config.toml
n_layer = 12
n_experts = 64
experts_per_token = 2
router_score = "softmax"
balance_loss = 0.00429
balance_bias = false
router_cosine_scale = 14.0
lr_router = 0.00279
norm_eps = 1e-06
lr = 0.00856
Below are experts of layer 7 (counted from 0) of a mixture-of-experts language model. Rows are named router (the router's row for the expert), up (a neuron's input weights, with its number) and show model dimensions 0-191. Each number is 128 + 24 x the weight over its row's rms, rounded and kept within 0 to 255. Numbers have three digits each.
After each expert's rows: "comes after" lists some tokens at least twice as common just before its tokens as in all text. This comes from a sample of Wikipedia text that the model never trained on. Tokens count by the router's weight.

# expert 37
router:123141117115142122119135145136097167101101145125150119102145147125095106123124120119133137123147131097105106138088134108101134119083107129084141162136146070093144102137130076143144116135172096104136158155119117160157096147081126132127125206156141196134114089125099112135119120104115100110115156172122128158129138128072123128100123137122108111138132100124150104113136131119102127200079111121130112134096125114140091114113063116119155154146097134156151138118175106121151125114158112110146126100145147118159093116066159112134158134094119112151113121156105112091117130138106143117
up0:153132160113127132095156116159161149107152159180108148100173096132139110143101129110138090096099127132129151151104099121128145113123132149089102127139110127110122106126113115101164125132108208103102085128161099125121087137166078108133121141122118103121079110116132136117130158115149138159136146183126145152120141098131094112160098101136100106127121105163141111113104141115171123159121170114081130151132097081149128142141122153126126183103129131161096126147105134106132138132173148149101153111157133105084127155162130182137149099138101142089099152139097142149142151128159123143
comes after: " |\n", "0", ")", "1", "2", "3"

# expert 50
router:147147107112122121106130150118115106162112144139142130142161099095149086064138098124139125158155130131107138124130185140144105129174125099168109157147110177119102151187114133144113122181084122118152111158149131125136109082168105105128138110166140149131121137118069109120152114153125127154102125117094133086114172156133146128152121132123104112108128133152171134176124094068167142118139122149139124124126127117165145122141110124138141086126165126148127106181133126130127126125165157145152135158129098126119129154179156133129180129146146111167142145102122174140144147117069129100
up0:113137118106097136104119107125102182108159114123107156132125088091125146102083148136152089139153098145123151148107133140126127143154111138116153128116117151139086144140123163127101156102110110121126139129107141080102113117102120084161145113089145163098152163079091120101083110137130102110129130161170145187119138123144120156159114115104142158136155136080144114155124117082088118139148126126110117124123127134152133157140111144109119147118102155165141107141090112129123146133137135167100108105133153136092118130116131178115127128152085051107181111097120150164133112131062128096
comes after: " of", " in", ".", " to", " on", " for"

# expert 38
router:157163091116076141147113116133082093145117117134124128101098123110124088158130102109161126142141140132136119096120138158098133108173138131124116140169112105058148136117084163137132128152090102134153129154147082125124113161138097117146094078115152080166109132090130116150116159130144156128119124112144164126118132141114172180149162128108111104148150131183150123133154115110161172129112088145152143123116125094146111149135096173094155157131117140162091132128148127136123126135144160090115137077107093128109126129101161116117090107101129131137129103160155157101136127106075142110
up0:101115173112107122129126158132145112149143144096133135109095191107100113146096070154149140109142141106129116140123146099119109137090127172103103132145133099123142144117094106170112143174104144085146130157128139121117145130140123105116139167122140110100155148125157085115115150131102144151136131130112166116119135135160131165143162120111110155145143144116158152089157131104147140104113121105150114094099128189144091157173144131170126132163164138133121127123135172114116111171078127068113125138142142115148146128122120138065102107127101147146097177122167114095090144119133164177
comes after: " ", " a", " of", " with", " and", " number"

# expert 53
router:145121088124157157175115127108121085105127146151094141126140161126101096144125125096147131123139131150085111120130094119087147121186136141119140128139095142095117110146114189125147125131106154119137141119141106181157110111133169130152143103124117112129084127138078133152122163150122113106157064148115106116094103126037125172146127124096150129149109118108124109157124146113130143156156131147146091118160076107133153153132145154123155117053136180151128116113139140121124152148119142093132127102120165144141133099151184113131142121123156118129133144143134160138105129149172137126
up0:115139128135122105140119119133123158083134123157093130125126093084133144114139145177172137152151142113112110127107128127094140138154115147137129106117105106149141161091089113169152130099128161121113087134150121126117087090120135162104125116108123109120089123168112125167111138112087150138171094140124141123152138109129087178127072107105120135121112141129133137118151162063073075098126098074134138154151129138135119116168148115155153124146115082109118132131115142096154147133131099143150083121104176135119152104141119162140158160108156102108119192155113158134150160125092131125
comes after: " the", " of", " in", ":", " The", " for"

# expert 25
router:113157088137086139113151121132128095170108130116161166123096124091118115120143091121139132120119164147130115138151151111113161078156167129139091145119096108111156121149088112127164091143099096113127137141145085085144079147132131153114128065102116118148104138135118152127117136111106102150125180085165134169144131134104157174135144122108129114169130099127140143114133127157146120105114117137161084134093111147153080121098113132138199122127101112137103106091126104164103158120134149091122113069110122138129142128111125149098122122107134105106139101103114089155147156111075121128
up0:154123144150168117125163078134127119108096094131108113154064131141123166166132109134137125107111169080107130129159106124155107079118173113139110110123109125139087136144117142139144150100124102131147125147157120126134091118115067128110107102092080146107100152108097129111120164107123177118117119163124145090100159136128151139104167156135146159123121105138145156122093127147123161127105158143147110150140109164129131131115147138148155132125088098140129149072091146110101148130089121134082122126100093088151156117097090120100121111127132097096136130144097147152083088117162152090
comes after: " ", ".", ",", " $", " +", " −"

# expert 12
router:121145102153118108110128171131155112107124115140157130117112147125133092104140091106133127116155149124155103123109126114137153142153096095136141126165117140109117083116109102147126124119124119129131158175115115132069135147110088119133109137106113146179122116113091140134136129101152112123186128143097096127105145126127105134134119094101135100119119111150103141055116130082150133145160147137132154113099081090167142100089098105188163114107153093149121107132174179165102140140127099125167135130128145167148103131085181090154149166120123150137134146183156121112099124106123100147
up0:142121115134092086124126103121122091085123121103069153139097097120127140125090157162129139146112113108132100114100110135116096165151098116091125110120130142155115198122171135133160129118108149143149169118156125172090175131096119091108133131119143077100110158145133155100145077092108132128151118119151137108136138145142119143163140160116140124120106118211129171138131109102158163143158144144128117079120163123189137126123152135157131150134102071145115087122119149131101137105152142172147146134171109128117113140132166137091128138138157141154134161123133117137129120132137148133
comes after: " |", ".\n\n", " =\n\n", " (", "-", " by"

# expert 52
router:154139102146153172143109143128090144140139134157135117094131147129115114125160113102145130120179134127142094139139132171119129137114118123133114126114134090086113101157112098105110149072110118123139134143167099119139143135103175103116121147160178137176136119110123121191134087120154135141137124141139134143142173110113094130149167123126078101092149092134084128134132125148102121124114107134120132133131123087087106147116095178121153136122129136129111113079188141150140130132169075154110136100112138122144108069100197137132161140133149148159126128149117154135103174118102082141
up0:129143088143124111103176126115139129098142122081152127128149138091130095146094109185148121109142138121125165116122115160109112156129087119156182113123141084151141114110130106157146190150112169128123126125128112100146143174116113103140128155140126137132141085129169153125153148145095122120099149130084122120101114094114106129142141171156137185113108139103147101102151144133148152158150098113086171115116084157147110126103124139110121121123116149155128133128101144151185085162128114134141114144144112160119099170148156129148101137129180128135125135135160094124122094195152121172
comes after: " |", " |\n", "|", "\"", ")\n", ".\n"

# expert 23
router:090154131149149133123090141130121090161134139130141110138084122130113125132099153112087122100106163122150152189111111121128130139101107167160097118118111112108139091147106128123139104137090107115114176117121124140160091187165106124133131120141158144129144098127162116094099158131126107150117109092148132139148095076100177151088103108110155106144117093097131117081152113135092141114131116105158129173155097129104094141142126128076146146121130098174097137131161110141124122177124163086129128120113135138123122119120171164145094085121125095178154104136172102134152134140145118118
up0:134141167129114119182148138139102128124161045115150111108113145105147121156117122125106115151130088186085153127126068111129164140105122142144137113102159158121122121098129124122063147136099121157120067133146120167159113144153123139165142114141159097106132107125122136127122090151097093133121128101151104097133142168154185153135127138109157144140097129121119102132121149132146153092159148155118158141147089136125158151139124082127146152121135114083090121160114168097158111087138175136142149105119125099108149139119111143098112139146131149162111132112146126170132118136145094158
comes after: ".", ":", "′", "°", " (", " sq"

# expert 32
router:146110127104121124141134190098116154100115119145086132100137152135135153123144136095134125134122151135122137142119077090145145122195131120123103130151130158107106132121140145121136157078152166136099174141082111120128171118137152071149118115135091118138096100126115137147117115105120149124139177138100102117143096127130087138153132108156112116149139106133136110060148116092087122133116110157116114135158109106142166166125192138159117134098122118111127135127162117138122126159160177097113128108111145151099108099110118102180157111142148109136107119133124140104038122118108104108
up0:133134130120097139130149151143111124112124107120138097121129110145138150097117095107120151058108115130135161148117101108167143183151111159168120155114166110118114156122123121141144085128139128167123117122107127136163120133157150110125127106091071089064111108097057126127110114089111141175138110134114094121082127117131121125107130133083145146131140118130094182116166163107170168146119094111113174111090154119109121130134142131087123109121157106142074090139110107142148136116104140116141124133151117143097151088145107155122120151118115135083198115123138126144107152112139117112
comes after: " the", " of", " The", " and", " in", " at"

# expert 1
router:093141091182085136153140173144133136134130128144147149147149136111091092124113107129108110140116196153108166131113110130125136162144133150115137142106113149087127089159112110132101130135139088106147159126141130132125137154107148137089111140085133157141158091133113134162108146153156133161156134167118148123133098056068136124110116121101123108162089090114147158162126116134098087115147118135148127113136098122161082088112136101100145111147130150146155119127167153195090142136082119116133105108153143122170107112095134119108109116127121125137178138127141123136154123162161153138
up0:098166187135115121119112115131127091159169136156112121110197087114086145112127152117122144128104132158122108131104143149126127128114121092129096125148136159099139133143146176153155131184100114122160099106149121112142140120175133178074110180142153132141125117117160111138103123122100126137129101148097129122107128150165131127117126145142112138138143111113131157135147151130139127133116129141145147134182175124124121136154133112148142139117112129144178162113131116107144131204138149083135111208125130141126087148148163086171122121106099102123115102119135079134165156129121121084
comes after: " |", ";", ":", " .", " •;", " his"

# expert 49
router:149172123135140160123107144114140161145127121152143100108108131144131112126151122141152132098139139085136114141144121183127122121089146159125120117198144097122103080140122116136135133169129112143175120174126101142127174147140092084148118138090131154158126075135144130161129140097137124098150100167144111092133146100096130159129136110055100112069138101175110139155110107115116125148117077122140181132128086104128125145163114141149157104115102174116136163115169114148127175138162069119153141125130164147139110130116133135113136111153116146134126113127132149130113115122097092129
up0:108122091129139137127143116089106104137150115151140116159088162151143155134158123079120112102112078140135106158129123114111176154133112132157146123098147085153134147062138067078090103122142123138137151129138116106131105130124091090109141128101127145132148143121148095098128119142107177178111085136149156105146092162115109131135158159118142120175126125085143107149129115144096148098125074119150101174144113114137141183144142116133129132153112111151120144141092151120117152119072145096114127105109126118114116140161128149115137150130142150152087162141121149106127155099064115111
comes after: "\n", ")\n", " |\n", ".\n", "\n\n", "\""

# expert 35
router:106141109124136101113104120105128132125126127133166091135142119153118117120148153128051136134138118133129136118127148114134102110101110131130129109128115100101133118122135111072143139153118167103135101149139142151073105108094168133118104131142165139138109116161087107110144136137137136104113103086098113120091115128108076107123113171115099085169152113131154140127105102088162091153120133130147130104067130142169105055109127124115142112101120131144109133126169143141112131123106064131141119139108163121124142127069143111073126109113080150113108085154166159090096136150151104148
up0:163141133130127132118106119146149120137160099114142158158155096142124135146144133136149133091126118155117110135154156126177076152080109152095131097115104139115121130123131142039143134123109123134092051137126142196152122131121140149142129150124108166142150122146116147117126171151141132163163125108123132085169114151158092125114094097120080127122136127117111144099170133109126114118080160115150142163109169151142148086116136121120137086131136133134142143114103132106128137151088104128106102149102161127123162127174131145161164116111139107134133152134105079133149128132069166151
comes after: " |\n", " in", " |\n\n", "\n", " won", ")\n"

# expert 63
router:174168112141156160097144157101107132149130105096112106106108119099108118174118131086138144133133145197131151145118116137115122146113117139142147123131095091104112097162100120119115103151158071139155162118148123149121116138136159118098073159114161114145134069141108136167145110116116075130151105151123121188132144080120116117146164134099116110144117118143130119182137116132106127170136132110155173112078100131116099138138119147115141123111089130149108132101155181179132164102149120105132120095144149110130093112106154097119152127101105127135140138140123126123170091106111124159
up0:114160105134122171132104142116179110123119128106119141113107102152152120091170119117112150126134123152143138130126146122115126166132141099139111145083127104091127129162111088125146143099117150122148107134086091141165123133131104129090123183143155101139107150100156134135151108122182134131150158160137142181125167126148135122101097166146142135132115129160114142140111169099073134124126134116079086085126151142137157143105120116105099125161118128115117110127124110153107090143142097119114117097093127109166139172135082161089143109132081183147112083175120128087116112127176166124
comes after: "|", " ", " |", ")", "%", " |\n"

# expert 24
router:146137127108107160129141104152062118155128115138143155132174118118115111160110143122146137168126106116130130108102128151137124181124156101129098124138095116130122120135111153109123118187101084135115098155157116120123146143127104129155104126127138113121113118134126118142089166168127136104136140126131163113113127142114105186134127142125136110131112143143129111165180115126084146129112122137118175137141111123102098142113107177099183147102133171169098126149097136090108137112139178119132132137100136127169146141128174122107112125087147137160190147106147144189204121082132158159
up0:129186114165178133094148164148133100121144127151116114132182107121153143127172129136148149117140131150093063146173122094129142117130127165102122123145110139119141117128095104089100133127132140159116116127137134152106111145084125103175130106151104129187097096111171140106127167112156145123133092132126104111151149112151138133145118100153158140109118175113127166127113155151122074110166098148113108105128167129093131127117141147144146158135130143119154184132131116124172096155128122144139091064168090125088136127146137105150076135130099099126140138117148141150121152157135158136
comes after: " to", " is", " not", " a", " was", " are"

# expert 22
router:088122121121190126172093147125151136122126158136151112115121141107117107101153147118147117101133109141098098156112114140111165145097129125100096109138095138113084100178097145135120099144145159176085105139084170115143115153117160089126099152106131132139149110146119127128116121115101132098150086175161127116095108076076129127109161148091149132125118122116129119091074128126085090156140139141162123135141085150140139129166159129143150122113110157118071132153143134166119130142158110126161139108138131146152109115101138120129146099110146108149096155174121108103099127151101082104
up0:163097120154171085175112142123106146128108118151140136129127097117148117131122152138118168146152152125102135144155120168150111137144158079113119165155108127122109134092135128144122136144162111120103113147101114117133143118113168121139111039119096156146128181145139117082129118159137096136106100139146107143152096141177136107113106135150130089091100165121154128169103143106150132101125143145102133133116114088117101092129101138131148130128124102121151132116117126182106147154123120122114158117142167130168140082127135114129109115163142136107119127153114079102122218078134103108
comes after: "\n", ".\n\n", "-", "\n\n", ")\n", "=="

# expert 21
router:102156176169082104130111132147158129167105127134156153122138108136107134100180125088132131124127135165149134116137145124125147111141093177139131093150115072076154106149147088098086154118121146127154138146141084129137108097131142124100117094112126110142100112119113124132115143135134143143134148126167144199119104119067157093114144122095103097138128122087117117111138130144128123115143123109176131106113123138201080088123124136121142144118094109109110124130128123159154127144132104118100147115119131114097143127047160123095108096122083141108096120168136155102120144133149132123
up0:098136137159125130161136099127134123120168114115094119137102103112141121093160088150164124139111085129159112114148087143118153116110134118107120064162145146102103154144105055144125094155115117120109141125129136107095095144117071136081176095091117155136155137100114115090112122112119147116120131127139136113136109128114076104087129113142119135157129182150156155103137126077132166115120118111117095090163149123105122147159110142150160135153148151107111140093142211100123136110110122122079108106104131130148097091138128121108109134138132130116150148125152124118118085108131173129
comes after: " ", "–", " (", "1", "201", "/"